config = dict(
    num_hidden_layers=12,
    hidden_size=192,
    d_expert=112,
    moe_layers=[0, 1, 2, 3, 4, 5, 6, 7, 8, 9, 10, 11],
    normalize_top_k=True,
    balance_loss=0.00232,
    init_std_router=0.0237,
    lr_router=0.000552,
    norm_eps=1e-05,
    max_steps=6154,
    dataset='wikipedia_en',
)
Below are experts of layer 6 (counted from 0) of a mixture-of-experts language model. Rows are named router (the router's row for the expert), gate (a neuron's input weights, with its number), up (a neuron's input weights, with its number) and show model dimensions 0-95. Each number is 500 + 25 x the weight over its row's rms, rounded and kept within 0 to 999. Numbers have three digits each.
Before each expert's rows: "comes after" lists some tokens at least twice as common just before its tokens as in all text. This comes from a sample of Wikipedia text that the model never trained on. Tokens count by the router's weight.

# expert 1
comes after: " ", " |", " 19", "|", "–", ";"
router:486521493509533464470504452514536471529461460495505504480506470489476521492476539474526464457477563494514480520541491481541514543463474495485556469526491517494512496516460523473512526512482496505540506506445493478481528481487463486485493503530512500466515517474523514491485451502494438488
gate0:513485523469503486496519469517500455490516483506563516495555504474500499493484474537518484494560519487515462553509501508512458502519495521467513436532518547507489512506466517487500513503518483516537535469551526528485560470536505549466496523516515495520556494489493494502499502513540469505
up0:535430519496482488505510487545470499527514475533477508489580503473446510507519503534506501517509513529504550501492518544530479554486528516470515501499501521514504521503468465484523496533498474457508510490492455529507531486508505468484494505500504505490535472521531525469494513523524489529
gate1:500473522502470504510478461504527509458460495489491532467553510498510514522446511500501495477498521486539487500545499500501464527513495513491503449460497522490505473501498518473516497526480497489540475473508525472465537456509504544520511440524490534471487457516494520475483471488498497532
up1:503496506500505490501477504490449446515526481491525482510494473489505479492550473491506465522518501509488492489463509533471523482460516481484528540511452514521471480477488498507523455481507530479466504517524477520516499512469481463477499508465519477475513497483492511509517485514497493480
gate2:524539529488492498477499520483482498475507466516502457487546496515499528469486528519502529490478517515489439507503502514519468504488534476466469520516510499487521528495475466477496500486466501519476495535528469493474508479521480513549510528541471510474495476420511499565491468494504508529
up2:493483484474521508469507499484542468470505497527471466483517453458549509467510509502477430554502497471502497481489492544502512487501455506503507508532486439493521448503450470493539489498466504507482485525512499466505532479498518487498500546527502514518485512494481469500490504523485542483
gate3:506468469497491509514513488518501508509496481461523507489500476487518492492462464500539519447472486452520456543488482416515482518517496527510544485484495510496471451495499488521490506521486472502473455498480474522518553506502515463500501494436498551456485502504517457508503532523516507496
up3:507467495541512518519514485507506535515490471487504512476502512524484481512459468499458496476494504467510469525545491438476501497501448479486535507471510502475481442506514507498481499509475472524501455486484493522468527545514494501513486514479518520471485512499528493452509516532527502504
gate4:500500508507475473516469465495489486508468514524500510489514515443451535482495468508515550490428534505511505516503482489489522486499497504467493477485470546521526466500512508552525483480498520448496520544490491501445509484494450498526511458477524474449525483545476491455495466489470468485
up4:557548509497490484476491530521494505499510495480474506530479502507501515516512492509490496500530493526487511497507517501468503485501538531495549452504500566516501510501467506505472501528505536498498500484509483477477459493506508456508509466473511494488517455512535474472497530528513497490
gate5:538537494491518522474467486511560479502511494500461455476545462528511520442489562496541536474499498481473473544496503530485494505478500511505484498529449533509509439503512475458514498509466502510506491512499485506508510477578475516474428519503505480528506459473511461519535487562508476492
up5:540520490515492477531488503489516511525476468507491498514494514478504548495498514476462504555491484518508524466471467459496515489493534503519477501473573529515494483518507479526523572470493530481484488543495492546495488483479543498511543511506482443511509472517495484485482486493511509482
gate6:510493519490523473529506509488522511504506523482493497469540515489489527497505506514491513486455517517506465528534487471477512480518479508538516527523474519509519511538457522492504473519478463468518489463537479516529529472479517476499459488494491497531459480529480502485537511512498497489
up6:533507524486505498511566519487488471512490532512471509513459532491481539501481519443510497471510511489486499572494498517491512515506489481520520522526498481455491530528496521479484467505518470454516491487481488501503521516492506516508463461504497497510498491507521514463488522506522507525
gate7:470526512479512518468551508508497507525470480502461534500481498481503490483541548494488475481495542482456459494498525483513508497480514519540549482523525476496482474483487506490463467483532474471534489481522492490454495513496521487481504490519520513434517511509500460509486505531489502490
up7:498492471486503494492494470511531514537453529504483478498502539516483522532457518482550487496492510474485489451484521512500485478502501472539484515511485472489501495488500510485514477477478519512512515469526500515539490528471496508497541448551496515500528524463515502502543472542482544500
gate8:513515492466517487538460494512488469485469473490526511513523510506478501509478486557514468518476479484519464554497503468502516521533489468490471452507515505483474472490502495449476472491482537509500510493484484538524477512548480553517484482523511477508492508514491475455472487459497486523
up8:503524512473518485496529488501503505527483484501495506521445488502513479469545481488477497535504528501483503499508501524485479485497451535466495529477508503500506493537500508535472467532488495522525544491516519519466476527496479491501483506511535443513509507517496526493478519519502560470
gate9:494436503491517484510511485486497508492525491506518466513497509504479502486520493458503486494492535511552521505496567453514511502495461457517465509481498503522504503532492476498542501487519506494495463486487464484525501498512467540485496539489494461534548493506477521503485524480481463471
up9:524521479493519529484468524487452545496469521518483528509461459470499500489467455512497464498489533483474471511524458486445502478452527511472565509523528500516466494471467491510490501514489506522482511484521501550488479472530503471470476488487486546492472527519503501531505515502505502554
gate10:505534499499518472494473474496500456540457530480495488497520507471507418504537501471500507511452520476491499513521475505496480504522512513509487513521490503488506500512563540478491505453495510484518500514485476536550458486488537468509484481475487523494457464456495501567479477487460506508
up10:493466530510511489515505517498502467465506500523476515519544541513517445527489518493524508485477498509542535503514521487494514473493502483542495481470491502485504480574455505536546517566510465497497484493502438505477443498522515516507475523472469520479518506481519513472522523515500487489
gate11:503514527494525485510508477493491497475488472571509453505556536486470503449480523472513403469501485488500462572523468485492506509496522522486500501497486477513488521491517520506506548514505508488458487473500495515507500438456512525524540506499466498480466489523512529454475537506488460496
up11:518503511510475466527515457479519471473509472516510479511503535501438484482518481469506468509484499478526485570514503454502522468528479542492448455530486485490525478477465550484443525484504506500463519478481502512500504477459510514485502510524464493500517471531478523504501506534507504480
gate12:511529484568483519530431483533487483511484566530500473467512508531513489502515519507481498463489512519470475522518481478522522540483476520491485529478523519486478537508540517449479470492511518494520530477507567559512523486538495540507484502498516521455439493474507501505493503520487476489
up12:514503463550512477486517498524443491484512530491472467527478461500481443496498512469474490453535442465529486489539522503472514470550489503476507487518476500510504489449507434465489535469506493518512479557517497475524484474513476503504516462475481503520483502505516508545505524485503525456
gate13:511476502524535481480487471480527442500499500539477521527508511497499496502500545466479485492496477527550473564509487448482527539477525479486508499514495479479524502469511549439494467513464479484456493501546487557497520512511477483506471543507498498441541504476498538453525519473510486469
up13:496517503468486540481541512511480527508460520463485471512475452524489480510487493482513475545525500479509516490502458554520499527537470518488498489444438528479477507486523485527455541510471544517526531465493531504489523511538503468472521512501503528541497511524526440498493473485513515495
gate14:507533482501529522484521478482483462512508510489473514486540480514487478535502482473499428475484496470526514482490502489494483530561512484456530454491491511519497447545529521526528545509504504505540510491505507503521482475459504456561481522502465484472473487501470538526504475490518429444
up14:512492474484478478468505484518508446484485496526469506513504531498505515483514476482465514458448531499530513550521483490508500490500506469504503462474521473530568494447485532464528527489469501523496523502501481516503486527458488488502475575470499519525464493508503489506505482485498485514
gate15:535507494514506520507541453499502536525494470496493497507478515495535510515484506452513462505525451499502514497526428490489518509483481471488499484494501496465543503583501514467480510486475519460476497476530519479525468472490502506486554477486531479488497516464529496513503500500446483489
up15:551545527494469509474475502499525484470485535533524503514483514463490451455521464547499533511527561462503475439452499496522481528552500485511484537512499515476482496468551548486531455458489524455524515496533479544503481508556505512513487507525468498504514500508495514518489475506551511500
gate16:484527477475507545491480465489509502551516474460506452515505461514513500553465491479519445493473500470489519465483465505536519503493460475471506504497512474497524508535497529543526511507495494486494450489508523482520556501501489513498489480518486493487467524496466548479491504481519478508
up16:513504449466510498497461470481546509528499447518513479519506500472526505540510555507527488500490547519503474483516485508514545526498495485532530505538509506510496532524461549506479508533449492480457499455480525475484543455533436491517459484518487531492511469510445519463503486511494461511
gate17:480451517518551463495520483518524487488499496475520504536523477489507553482498534506459501492464497467511522510509493464500504532502531487524559485486483514501496502496478500508519554550483511507510461497495490536475451518511491512511515493540493445498517513498538530524518482488510465493
up17:491496458511508546453535513515485467503536471506523509496516461540477487498513531519499497476504508488498491524473523522498473521495523459467511498539502455539519527558529513487498433514511476469506502525496474471499509481463493467510468495539467476516473517477511493514507484491483493493
gate18:508490470524511522502486530524483479529483480490498522489475481533492509485509520446549458448514508496542464485494499491537456511529503467515505500496495447483543448537510553485497495560495495491492524508470539473524448537448498484515503522522485496478514509447506513520500491464507545475
up18:513512497518478499514534512498511543508512534486510488508548531513526510543488462530479504590429488449460494550521440518451551504518465534512499466454502566505495551482507465515500525489472498533526504464494521494498501474504468510451480456492511498537523506531465515451501452531498480515
gate19:457482501462514482516529454511497515452505497492535448509516472516497557520497557485539484523500514496532493498474487527566475570493522535446534468508477468482496493465476501512498506498458511480505501480489497526487475493529518460511465508480495507515498462519491527471502461476562484512
up19:552455487482499479512499538520513474486542488469514505508483488501503542544557535510435488518490477498501481500510502533505522529516492475495522509522490500490457489479501455479491525528509524475502517471472455509480521531508492550512520506501477450491492501494467510500542543523496511482
gate20:505523503478554525515477493493512491513509483477512478472477485504545502575513546503502508471474523510512513488523514473502468496519514456542471485496523489492533499486505546506471507506519492525497490498472496501497510496445505544511476455493495487525551528440529490503452485518492512508
up20:499542505533523569525489490492485498506540503493491528530489492467483503509501521525508517415516495557476516551503499563469472532527515539515501506504539489550480457484486515508512491497482505514490534456484480492498509481498481529461463471489498505523519489480476492478473488530488501468
gate21:470490454510501515464471505479505484516514425511516473494517483470519501522538509463508497464462542477505502486482490508486503482515479492488480486494494516524497502503526448469478521513499538498488488560487483502486509487486447475500472498464521541516564508512530482481511491512508496528
up21:506477521515507541534497552531523516495498456507558490507504471474551530523462486480495479454509481504502486491551478454507474533507483507467435525522495496491538457518540511487502503478467508448505465500494463550511494537490499487490523534470503501505436516518496520527486505482548550467
gate22:516509502442492535496544472491526508523514464520482532525526514520480529493508499481466483456469497448487494505515480521495502530469509473482458524515500515493486467482480526476530508535495454525488487508521467499470497484475523507485517466486487484443488462466536491484469495470484477493
up22:500525509493526538463510513508526478530490508492537491463476507504467514455549500453489530470480513492478480491546462501505501502489475449497504525538529500515475471554527510469540474509501450542513490497516500463483503507487494505488503522485534460486512476475495470457480531461456485514
gate23:499494560518461509475520474500522491551503456522501526446512479507532513477518478499498472460516480533531479514532466488511471491532525460500497505499522486492469503563515500490533469544482513503560450491498468471534518474471454487522480524520529504509515531475480549484493466488485497493
up23:457496463506468478529509490515502557489513532468507497542470535468501498468490477487491525512489480467490509499477523511504452435516521529488499518514529496481526531491541505518499543473550498492500504562481465510511505527534507543500497472493490453519483509469517472554552494502505512504
gate24:465489501442495512530448486546488489480482535473468524504446503514523520479484455487466535486503490510537536463510475493534451508466483521502506515537515506518487494484501547483523498540501492494504493499493493499497494509489519473475474461469469509517476516498525462503510496501458465473
up24:561444478496504507506515519489535478456514538521528518486512517514527491482461501562523555475504523476518510507482458481512495491513534519496501453431511495451481496446476524483517496483460510489472486505491484484475533474539517517494498469483538521532502477462451496485464528481511464526
gate25:442482529490501516467496469552503479507458496489470467463490561496495469500523490478509547478504481488527472538501480494507513510473454507483511522496476527546504424482510502497509499493515530499512489462505482503530509453470540487475488517478497505522500496498487499521465504503473464499
up25:471469542531487484436503517504517513548516471498504529503480487526484553543473468512499521526507503520467506522503566482530490505516494508514544529520515503482501538504521475490513479505470520531487486469488500499501500492474538469479487497510504469553540530468497545487476534495513493514
gate26:483489483501506502535529477505530496509457503501501501486522541503476549486450512449500463492516495524537505534456458520499488503496507506489507473522500444499502479509536486525510480521526492524506458501489496491463508474536495490521470476500521516498486497488494475498498468511458480518
up26:518528501517560502469474502509483490514508512461432488511547501524489505484489479490493503499485517492486513482493482473483511512490489525506477520571502506505509488514519545478488510506507532501539483492485519535487513458533507470518448493486502485475482464535455476492488458507557533531
gate27:508513508486525499509506459552516474463486487486500495462485491507463484480540489486477464440472510504508457534474486498544479507478491466515527480544511491523528484539503487475495516479493554497565489489518485489469475490517487479518508503529532562479491513509509502551445510517510521515
up27:508457500527478535467477548493479545518536501516485522548526535505484440505492481485487494477523489514491543502491519529478508467492500500507515486465505501477507464510497523519515525510490447501456497445473490515531473493484489528488505480442487495523461476499447541489567490471485506466
gate28:496511542489548492512494504495515484557458515515485551495554520521467497517526506496497496479538537492497463552542525496473484547501484520484480483551484473486520498533503502482457521502466507523499538515498505490530521466550488494526515527553489483508493538495491527466496463506461457505
up28:494494519487524494478457595525523511466547524484496438534491518491484457484541535535432477542457520479522485532473498493490509497535469518534490481550528495471513476486467516489501478491490452528509457457522511515545536499519506515483508479483476515519488494530481524528501480481514516493
gate29:486489460483458445502528476521541510479491517492465497495535501528508511519481535488536525509482505518530486491517551584528525535470462546484516471503487488484521470529480481503489502496546525538531501501512526486499535510483497495491503493493479520544545509476468478476519548521525491455
up29:503489501497508542483495488500472563514511519488500482500498502502502483516507476469456587512500496487506474513520461468466525516507502473443494489516483551504491449489491503484473543483471468484447479521544493508539526486531511430489494491488505502483489477501437524456486497501546518491
gate30:474530498485496477525470478464535487546501490485497463517522493447496491516517495512515464540477472515464496538531511501468480542521528527522532493525549535541503517563500462465520485510510529469532502505490488497507503473498486482484470491503520495490518476462489501490512468492543515506
up30:483456491484500536464532465478494492490538539509449469533492532482508500509523519524494482485507444501504485509511459499499448536489507523544474434490490531518532531509525489548501505488462492506490499528491505462488467483483477485461521514522484461491515494500519496517487465515497514547
gate31:449510495495521518529482482504445474541503483466447524491496532516522474478459534482528471511490486515500477520527457468511494495514480503483500493477530476509501509519466437485483464501462508502545510511474493481509475476531523476472502494483544497482474500498534507482498507480479479477
up31:522548493498531531508494485461505491462507516512486477498477537506482474500455509435518501506538550474507568463486515497497511542507495502501504457509499488472545477488475513529523471474504467486479477455545479494480513524503501513518472509543468526546536519486524475492494516559507511509
gate32:533496477478476465495449513460535508514486511494483458493465509482483508533487521483514482534496497470454491522489473495534497515513533495460500501500495547507479488460478528476505516508497511482551499496477521516493508462489482530461536480504470470485477524495508473503487486503468485455
up32:508499468470476519501484490459489523526474500491492482510487503484508468488497530475469476528531499472459485491468460501536501524448509504462535528544488529508454546488468505468515498510520512438527503472472529480475509501495481520486529472492522460463499513525481499505493482488480483449
gate33:501461476550498538496510505452536493514509484507501524528508459497465524509458505512521462557478499470493513494515513497515514525467498480537494503564510457521486507503496526460462448505518496510445452525452480527513506503496455506533495534509529526488506464485473523497518470514528520512
up33:522526514511508492484520494495490538451514491518488492512509508515530518500455459462487516473467491506499465490494518525487500507528511517488491477507505546524510524476507489516501523516470467528460501541525536531471503502458483476481528519502528504496501502487467484527558522478474487545
gate34:526465519534471545503516502561507529509550522510489474433492469512527471511487480503508477459492499484506472514482476522498534488491532491492508534491521489478477519500492477490504530495483533516491520505502489501502474467462462523493484454538472521463518554502454509523499471551508446511
up34:521531466548528547546487520524468509508523504495468470473509499515563467489482485496494476471463551514533514516464435500506479493489556468462500476487509514461504514539453533523485495530485507534516478468521479475476502465434474486505513457462511502508503500475475502492504481525537488511
gate35:510569525480508477497501458509533478519499491485508484513494486502530504451506463457526492494479527514490484539505516473496486497489501486464522533528509490530513480575480519485489515496531497521487502487498482482501534503512444503505533510514469505484483522471494579496440496483525492485
up35:502538515516514521514475495516467491477485477475453483519498463444517520490485494483514498514503557536484525473480512499498500444485500543470542541518526480464449531493481501491488485529505498473512517539489468460458525527503469492509522520511523466493487504511471557490437496474485509492
gate36:467499536501515542467532478514523504542518474463535457486523518480479508512535510463516503463475539524526463524577482534493482476477478520513492483516546488512557526523532495514505473534497509505497435460536519511517513525511503496510494531473497495546529518491468556495483492490500462501
up36:498496527510503546496466465492502522487497503503540484493519447519479497442495509454504515494476478525537483524507486447518488493482503475486496473492504519516516496488528510490490470514424514506522493501451487531508536501546499485476517502494510494526495496448520508465491512513460518473
gate37:488504479505500493522521507488521495514495513511466524492549522528447508544475438495516462502464524504479486520487471523489500493522476497429508482539469504482485476471520485490516524517504463470481492494518482485503497472528499484496436480514463515505529485542483494483475468460532488532
up37:430505524494496456494493512489495501545479508480500503473477539532509539496447485495492532558427491509489549489475501530468511547489536510486516515497477525510491484507486478540515496539494483491435498505482513553533508479506500460530496500511506499509523513479495508489504505523493510534
gate38:473528468477496478493458482542487455545525506461473485516503506547529494494477537499496494506513488474487476513506518531519525494446502521516543474466531502527533533501489505485500512497527527516509473486479485475486496495523493480504547522500515553500502522463492528482485480435464517541
up38:487483511529500508503522550474499526478480505535514512490521478456551491510485531481493503489506454538481510493457487504507518495517489495526481481530512459505488456505524503526482503477499502491499531525526540522521491506427500502518484458478479444536491518503518461518508534542516542514
gate39:431528524510547519522519475469517507475488511522507491531485519486505467520488518490486487467498536508458502525520494480544503485436504520515504498497516494508496517492522475517489515556499480470531508496484479491505511491479510452511523516507474505461508466475476494535536458519524450488
up39:437513507512545539532543482479510515488507501513494483483509503470505473529472530486512463456510545510456495494511488468531505465420479536504509479488519481497493527483514467521498481536491492475523508522491475479515490507524520482509516551502485504498498508481487504491537503500514457489
gate40:542505491496513536503436461491485485517451483522479504487530452521479496516500529526506550512493544529498496512485473473485518519483495508481491525488498471502519459458509533485493449534503484415514530504502518497495509506497476476501468448508490488494500480463484459469457521492451514516
up40:492473493495514461496484533535519523528543514516472516501534493472483482510486477477490501519484494519535514475526499461533483461520528546516498487517516536547484524483511556502528514474510472517502487496472479481470545498493502530459535504466510497559526472518534503516527463495541509493
gate41:459499507497504497487514479484508483497488515478469424510499500476487559511472452523473485458470496467506482540469506496535548549485518506510493486470496516498506480458487528504507479531516479486502522546542497512475509494487511484488470454506465517524500522537465513496520492481464528511
up41:509509488511485531518515509475474484531516489449487452476511505485492505525493507502489470472472508478503492555459509480502494506513498546497469519468482532476479447490530520523504464505445464524492555553497494524519506529481480465509517521536494526498529510545511522488516469481495497569
gate42:511483496508518460537530515502539445546455491480463521458500492490496517506503563510515454468464541492518422488513488499509485545494502513463521499477520480518523513516503546478474485476469510495505527522519516503493504470509503549462485514521433469522525513469544485494481492517541524526
up42:512465498498479511526492501552486528544484486518451492503511489503524523479521499494480484501496506525442511486475523469533504547511527499496526535492540509532469489475511533540478483486501532490542494503501524483489497506457512481471468535490474492509488558517497494504482424512473521569
gate43:494513472466449433436469491469509476514485499494503480508507494498502430526481516487481504487480486496479493478489489462473546482523516505523498473497494489524479507494517467484470509482476473504519499536464504513515495483492520477494459530536500495460514526476483468457514473535451498486
up43:477556501486557555489506510503470539471473516505527523483489480518473491486513525463513449502555486489492496541495507491521518520493508506480479484538500480482502475516481538505543522484490543502479477482510508511531491501513500498450524442475496481461493527491457540513484460536510507478
gate44:490470510517480546455531499511531514466479514488523454464538487486483536458504528526494488480494540521490515511511446487543501481496514513542500480464465456459537514474508495525524533525499531483520481512524536512505561492509426534475497477481496509504502507485535530526487488450508496494
up44:521552503473487510486478505529485544513489529469428520530495542475506457527516505516518522503523445494496550477569532496464514538506498473456513506499491495502483463504468505521470525484510498540528466495493504482512491490473531483506485539493512499530488450492500504490512514485483492507
gate45:528488513562523519465508455508528474477503453508485481493492487506487493520513525536478463531471516457522510503510523497501505533519478559522511452494488512499510527492495465537506519556517527464530454495545501504501513495482492496505476541500494539499515529489467463497496515497483517489
up45:540521508513501557479518500491507469475503506520466526525532487497529483522472469498521469470527516472499493521549510444523532512461533502547559481492491487500516488475480505544541531530502480422498503491509494518561463509490514505528488534511537529496475511542481495498450490543525505496
gate46:540526462497512510437556522502506507485501438533497452474500438490513498502502504513519446438485528536504477465476469473483501456511504451490524446516468485478481479497462518492496487527499475480484486466499500510520503494495471512502493489502509482495489549487501503474508519516504489490
up46:469473516485509472562482508503499501534504539458522543516515547515477469489496504477454542543475487475458536534511538496509491459494512511509476545544471488487524503498480492499494531508508492504493541517544472518482495488505528499526507496522452496504492498528508489516487526489496502496
gate47:506538475497471497507456505493511484526487489501507546525512524508471514504495506471514514479486515445499474545502511484489518544539546494491481473493466474460532466528484518465443478519511453499464490549468548465549532481495470486518472528516480495514470515491493540480475480450497501488
up47:498454514510539501533465503496549561490495502493506529495502501517485517475495485514553487492464487515470487491520500511485510541459529527506521506484477477495475530534457543488488534508502505458502478496472491517468492488532516497443487565475464509481534515482501505523514502522485486506
gate48:475494493489533498503509485492568469458490499495521509518492478446481490485532526479498514451503446456479486486487500464541525521513445517479524533455526496498482513466479474480513468517444480459511490485507499510489494497480508500530494481459521491476496466471513506496480494524477473473
up48:496476538494482481499484511526463500549515508476479481493494499553508488537480540521538528536559507531553490497517496518511481508472511504530500502496487504492521520476513474488513528524499476514516558523547511444514475489486501496462491494442548512510464506547479501498533496503482477499
gate49:588521487534540531515462484475530491508445522542495503532542439540527502495525483510481499481497473491486492487523493489519531542479485491547502521537490476516515515507468508475518482504496505523521482530513486513527494502548487499453504513552460502503514502491510468469485545522498484488
up49:525491487508444499476470452485486497500455511499482521484509471509508508479508500507453478524514498481476516467518480510497528536460484478518520532472453538453520477543525533486560460479482534467513515536473521491492483530523481483501486525509542492501487522498500495511516466498480509531
gate50:465450547515511495500507525537505461529490494512534486537504498547505550506488488468467471467489484513520478509511462460527479493465474504534497454533499470502552483546482502474484494502468468477456503513513463508486500504504479494481514483515473480482493458481482518463530468563462512471
up50:525492465490490488522484484502488454494501522505501500529515493476532529502510505475537498498495514469538551518509541512469498535447523535495556526499522497465501503523537484532495484453509482496492464496472454495453533495518462535486491496455491501504455503528518501479520514481484509554
gate51:495494521501540503526511486525500492532506502485519480540452508491446518501500497447476445481512506499517489481469488502500426516524457503505501445513551520505495490479479490493504501537509544523518525485491455470509482518475556498494518545519482515510489472452529534522493485552477528566
up51:472464495495506501465502478501499522502516539495434527530544516516530528537506449548521520501513524466495522520544531518502522503480513495538480509515443478519496519476496466532504475464493528517487507509502489459515491520477510501524518503526496436499529463513508512464508499518469479439
gate52:475513485510534476529496504454530500509468538500507496557526549509464527512455500502531482494501511513501506543527487512508469531493475570468518498559495508499468514484493473500505533548486533491486491508427496556513499499475494511477484474502486511491512513540494485479492488526559500496
up52:494494504492500521442485509516494505474511486545483525466514476480509496490524512508474488481526483523454504442523523516472528468497550460547462560486504500480518432487491562491511498455526491507526509502568503463486505478483476523506484544491494479534526520465481515523534515506484500482
gate53:504466541533482495506479464495498489521461483455480496480510523483489484507530544475547537501478548474504474479511505483474523498530484483485488505541491490473474464466459510512480522519509519474548525516503525498513511526508519504518487496536450487494466460457510519515532493508507492490
up53:514492491469502463537491483518526523501511507476526512485459526457508546481508493508499485511533483507508511542492527518536488474534512489472507492471466532523506500531529476523480501528440494516462483494517463481482518469496523525533511470474543551438507528511470498518466449504531480532
gate54:497537508493498470515528477452544509540485491516508509479473495507495482513518514492487488511484505523500460520537486542514479480480531466506537508512515472475504527485525554477511488486515527515484486481527536500495496485494533481507472515517512508461505488505515520503551463488478509513
up54:479487494460525541490486495566468526512494487472481494516466446505500520494473479497468504489536477501503539552488530505490520507557474529488507499462475533476512492473501445514500492512483470450490511531505462506528539523490447539479491462438476463548496534489465488477441497502522499509
gate55:455494531527511498494553503488530477498536496518497483525473501505528547490461467451519478468480522513466499494452530509523535489471512503504513463487454505445526512517476546500485501489490483509528530490510495510477477494500549553515491477523497526484504506453476510493547524523484460509
up55:538502503484491463511488461540513479490511505512522521504510505505498481490484474509515520503475490500513490491519567530475505453502513506491510514494486494496506516480459544483528543509512446541510526538500474522443485485530485483506495494542461526473492489493482530524495460497523520459
gate56:493519503458507478474522495478471569477538514528466493503535482497493515455485493474521498491509540472524467466489461507467509504471499462476485480519507545528518521523501481495506481515498529522559477508495504478472559523509515488503529496477538510451478491495494552503506483498461493523
up56:521530531482504502477511472484492533490496542492446515546541526500524529480476497478479512491516529512525512485486472517487501512484484469532518480508522476530512540502496529528447506522529496473536469469508477469457551502498478500537513482534508479486536508465558527523524516507459494529
gate57:479512498503519536503504510545489468518493499496511536506485496488475484527473514479518493541509520480539482445535511501513488471481471497463517456485461481509481482488472533521482502512493523508476508496501459480511544479511515502493471452534499547519502449505505543452513517521519480491
up57:522502523499537510504477495492505457495522499484480514484499506500511496469509571516488473536481517459511512462519500525528458472500490455477481493489502482478462506508466534479511548478478504491440493473517494480540535498472513484536520496506490467533469440473522544459538491523501501501
gate58:500514487473498509499479477495510474480488462504543500530500500515474547476503525522522476471489525530542511506468492496554522507491478477490543492494510466535529522496508495495496484521511504515542495534512533502510546493507542495476527473518434500506508514485469532492468487524501487491
up58:507488585486452521479519470490521470454505512510513514512508485456480494510447475496488515533479486451532509506520492469495512516497467491484468503537513499507496527511512504538486502471515487486510515505449512479525507513472540509526499465522514509505562498531520478527490492483520480467
gate59:453526515513520496558449494469454503518509500497566466516516507492502531496516526452505502428520445518466498524495479489560543488504519478495476474521498500498484502490498539467485505517504520470514508478477457507511473465496479516510509504548508525501505466475452535478474500493502502490
up59:503502461530518502480467499535472464500496511517500547473463525501507568502514512484456477477490432488478496479450505472511506491506482461472496506541489460492500510540505497537457497509493532521526556501499475450481518495533484463487505493488532480502504472490456487499461493494528546490
gate60:538465487521461515517530476470502474507478416493502498490481533501495501532511484515497517510498519527503491520532543485532505520478446472520525499500508495518547476503461519453508538493501495523525470521503504502471514492502506457460508503475486444513521469478515483486442529522511525479
up60:474512477516509482490481506514511512470509521475524505504548514490515461506510508506518482477476527449470518469486474536511500498540488508470486515511514436510485487487480493479474465494510484468492475467447519433552464494525453490506503498530456539522482527492493508535543511517526545471
gate61:487453465503527490484501493500588449501494521507480507489519498494509570509456508474530511514472464460506449510505493491513506486494498527539501525532512471511502500503483492528527488514500477507472463515515498508506479473537448535495535507496525522487484501474478534482509455516501487473
up61:494504490508463549527471488530534470492541505451458481530482513512528503465485510505478485534480498493518500498505491517525516492470459513549508523521492494475466518518480506577500528487483471494453506490514494475487520467522483493559502500461465525507525471447443490493538503480459536512
gate62:536507516533550512524538509549518458502504474496491517498524553480482515491514481486497488467500534474461495505533472470505501564493516523486502477505518467495508524493517522480427519489481537533530504511499511491490510508463476486499507481480494513462520508513542500523503442493504480476
up62:509504505534542552539540475523500487504487478443513507501496510475450490521530493529493463515454528472504483479529490496517506580502551514497512454479535485525499532479493479525491483466485524523530473486498525518469466525481459499510493457513527463497523498499524491514529483508499470498
gate63:470484481488515517532483525481541471513477502477495491513516491532513488486563529504559473533496569521534502562479466481493438534522494428472478484487516483491513476502466492499504497545475493462482495507531508503520476512548541474540489502496542506433506489520497506474494471501481515453
up63:501473494517531466532484528517493490450481487470462514476562509491535511497516541524511492486516530513504452556509442471456458509522478474478472475509532517522502453472511483523478493525501472514466513484469541504509504484479487487505492519473541517475491495498497526490509456462496529511
gate64:545534469495543517493480528504483490490545511488518545540501509482495510484502501545502475487513494489498506481522498542438489570497439465533569473532524515482515492463475520458501477524481475487500480523497483508440489498534500476498489486522530521488531481457476518470504476543491474468
up64:499555491479468506514476477551528455518470525501476484546505530493477520466531550533530510493468523502508509474474492546508536502483513494457442506506516503503479519496521498530513511524490542499471520472470539488507510501534542505480509455489478506488479480490534480504512523460515493502
gate65:508480507516506474526541517509530515526490507499501552543470440538467522508515518503458496529499469541501536510480514529511496502512444445528517502488514498477471496549478508493497539496451479527522496492470509468486550477506498521516500503515492544525510489475538535445479452489480508533
up65:475503523499523488526461474479473519529514490517513497540463435499529492504491518464513521508558508506506462475473532553543510512498486511493515520494501513497503510488541498469486550472525496482517471485524474518528476506514500490528524493525531462478529542520469536459488499481543544515
gate66:520518504496486544496491483506502500511512480431493561460516497514512505474511520523494491517468496546495483476482509495549475539512505493524490479471525491489505537482511504509521489519488483495497517516500492496465463520534541528517504470532465483525492531523490451480460481536470526474
up66:515538459517525510508513489503489493492485486507469517500522490492548542473522527505484516515484498518481518479510516512482506511520471504516506494521504483501535484502505526515489542493489518497460490499513480485541444522519542478529494469467482494523515484480495506471503541504483526526
gate67:516511511518496518472490530502494519511499503492506509516526460515484510508464535481493522480484504516503492513486461495490511503507488447502540488507489479452499493540424529471468494439490503506521493517488496532496452532539552497488479563517480473508453470513543535430545458499463488516
up67:475502486469477584504506522487512516478553481513450507502487509500469503489527484518491472483491478512472457480511483477513502485502466570457500513519489517528484535514570498505508516521507508502455530470479517529487510500474464490473523492509537510491503507502472492553461536555533505489
gate68:487505526524491488551528472506538522509477500493480516519478491460487512481463449520509471526500524499543523530519520490508484496495466471504508521521532452493501496497469484532506500536512505483522531486487506503478485517538412524482502515481530491482541511483480512468511489510513477491
up68:522494535500478504588501453494534500492503482507498517545496492469511506470493478502496473495488518503543504491525560482490474479504464480500527505527505489461510484488475494557486505530484490496527496472488496480480469533523452512475493492465498510483501501511489536461522499535503478482
gate69:480520511497470466543504450502504510499473434486498502460484514472499524512496493485495520497487495493506465520542466560513501530518501508492505464474501511502438508461493479474492499482517491493451430531500497510479508467492497502504494499509524488541503489487519499500487507509428509490
up69:513538532490441469526501453514533497527518435504485467458457501485512542516498470502490480493474524496477501518501444527526482512510500467497507495482482506530441528453479467483495476479526505503434460552499523504466517471489498526518493482507505495506499505491527496487511490497430482506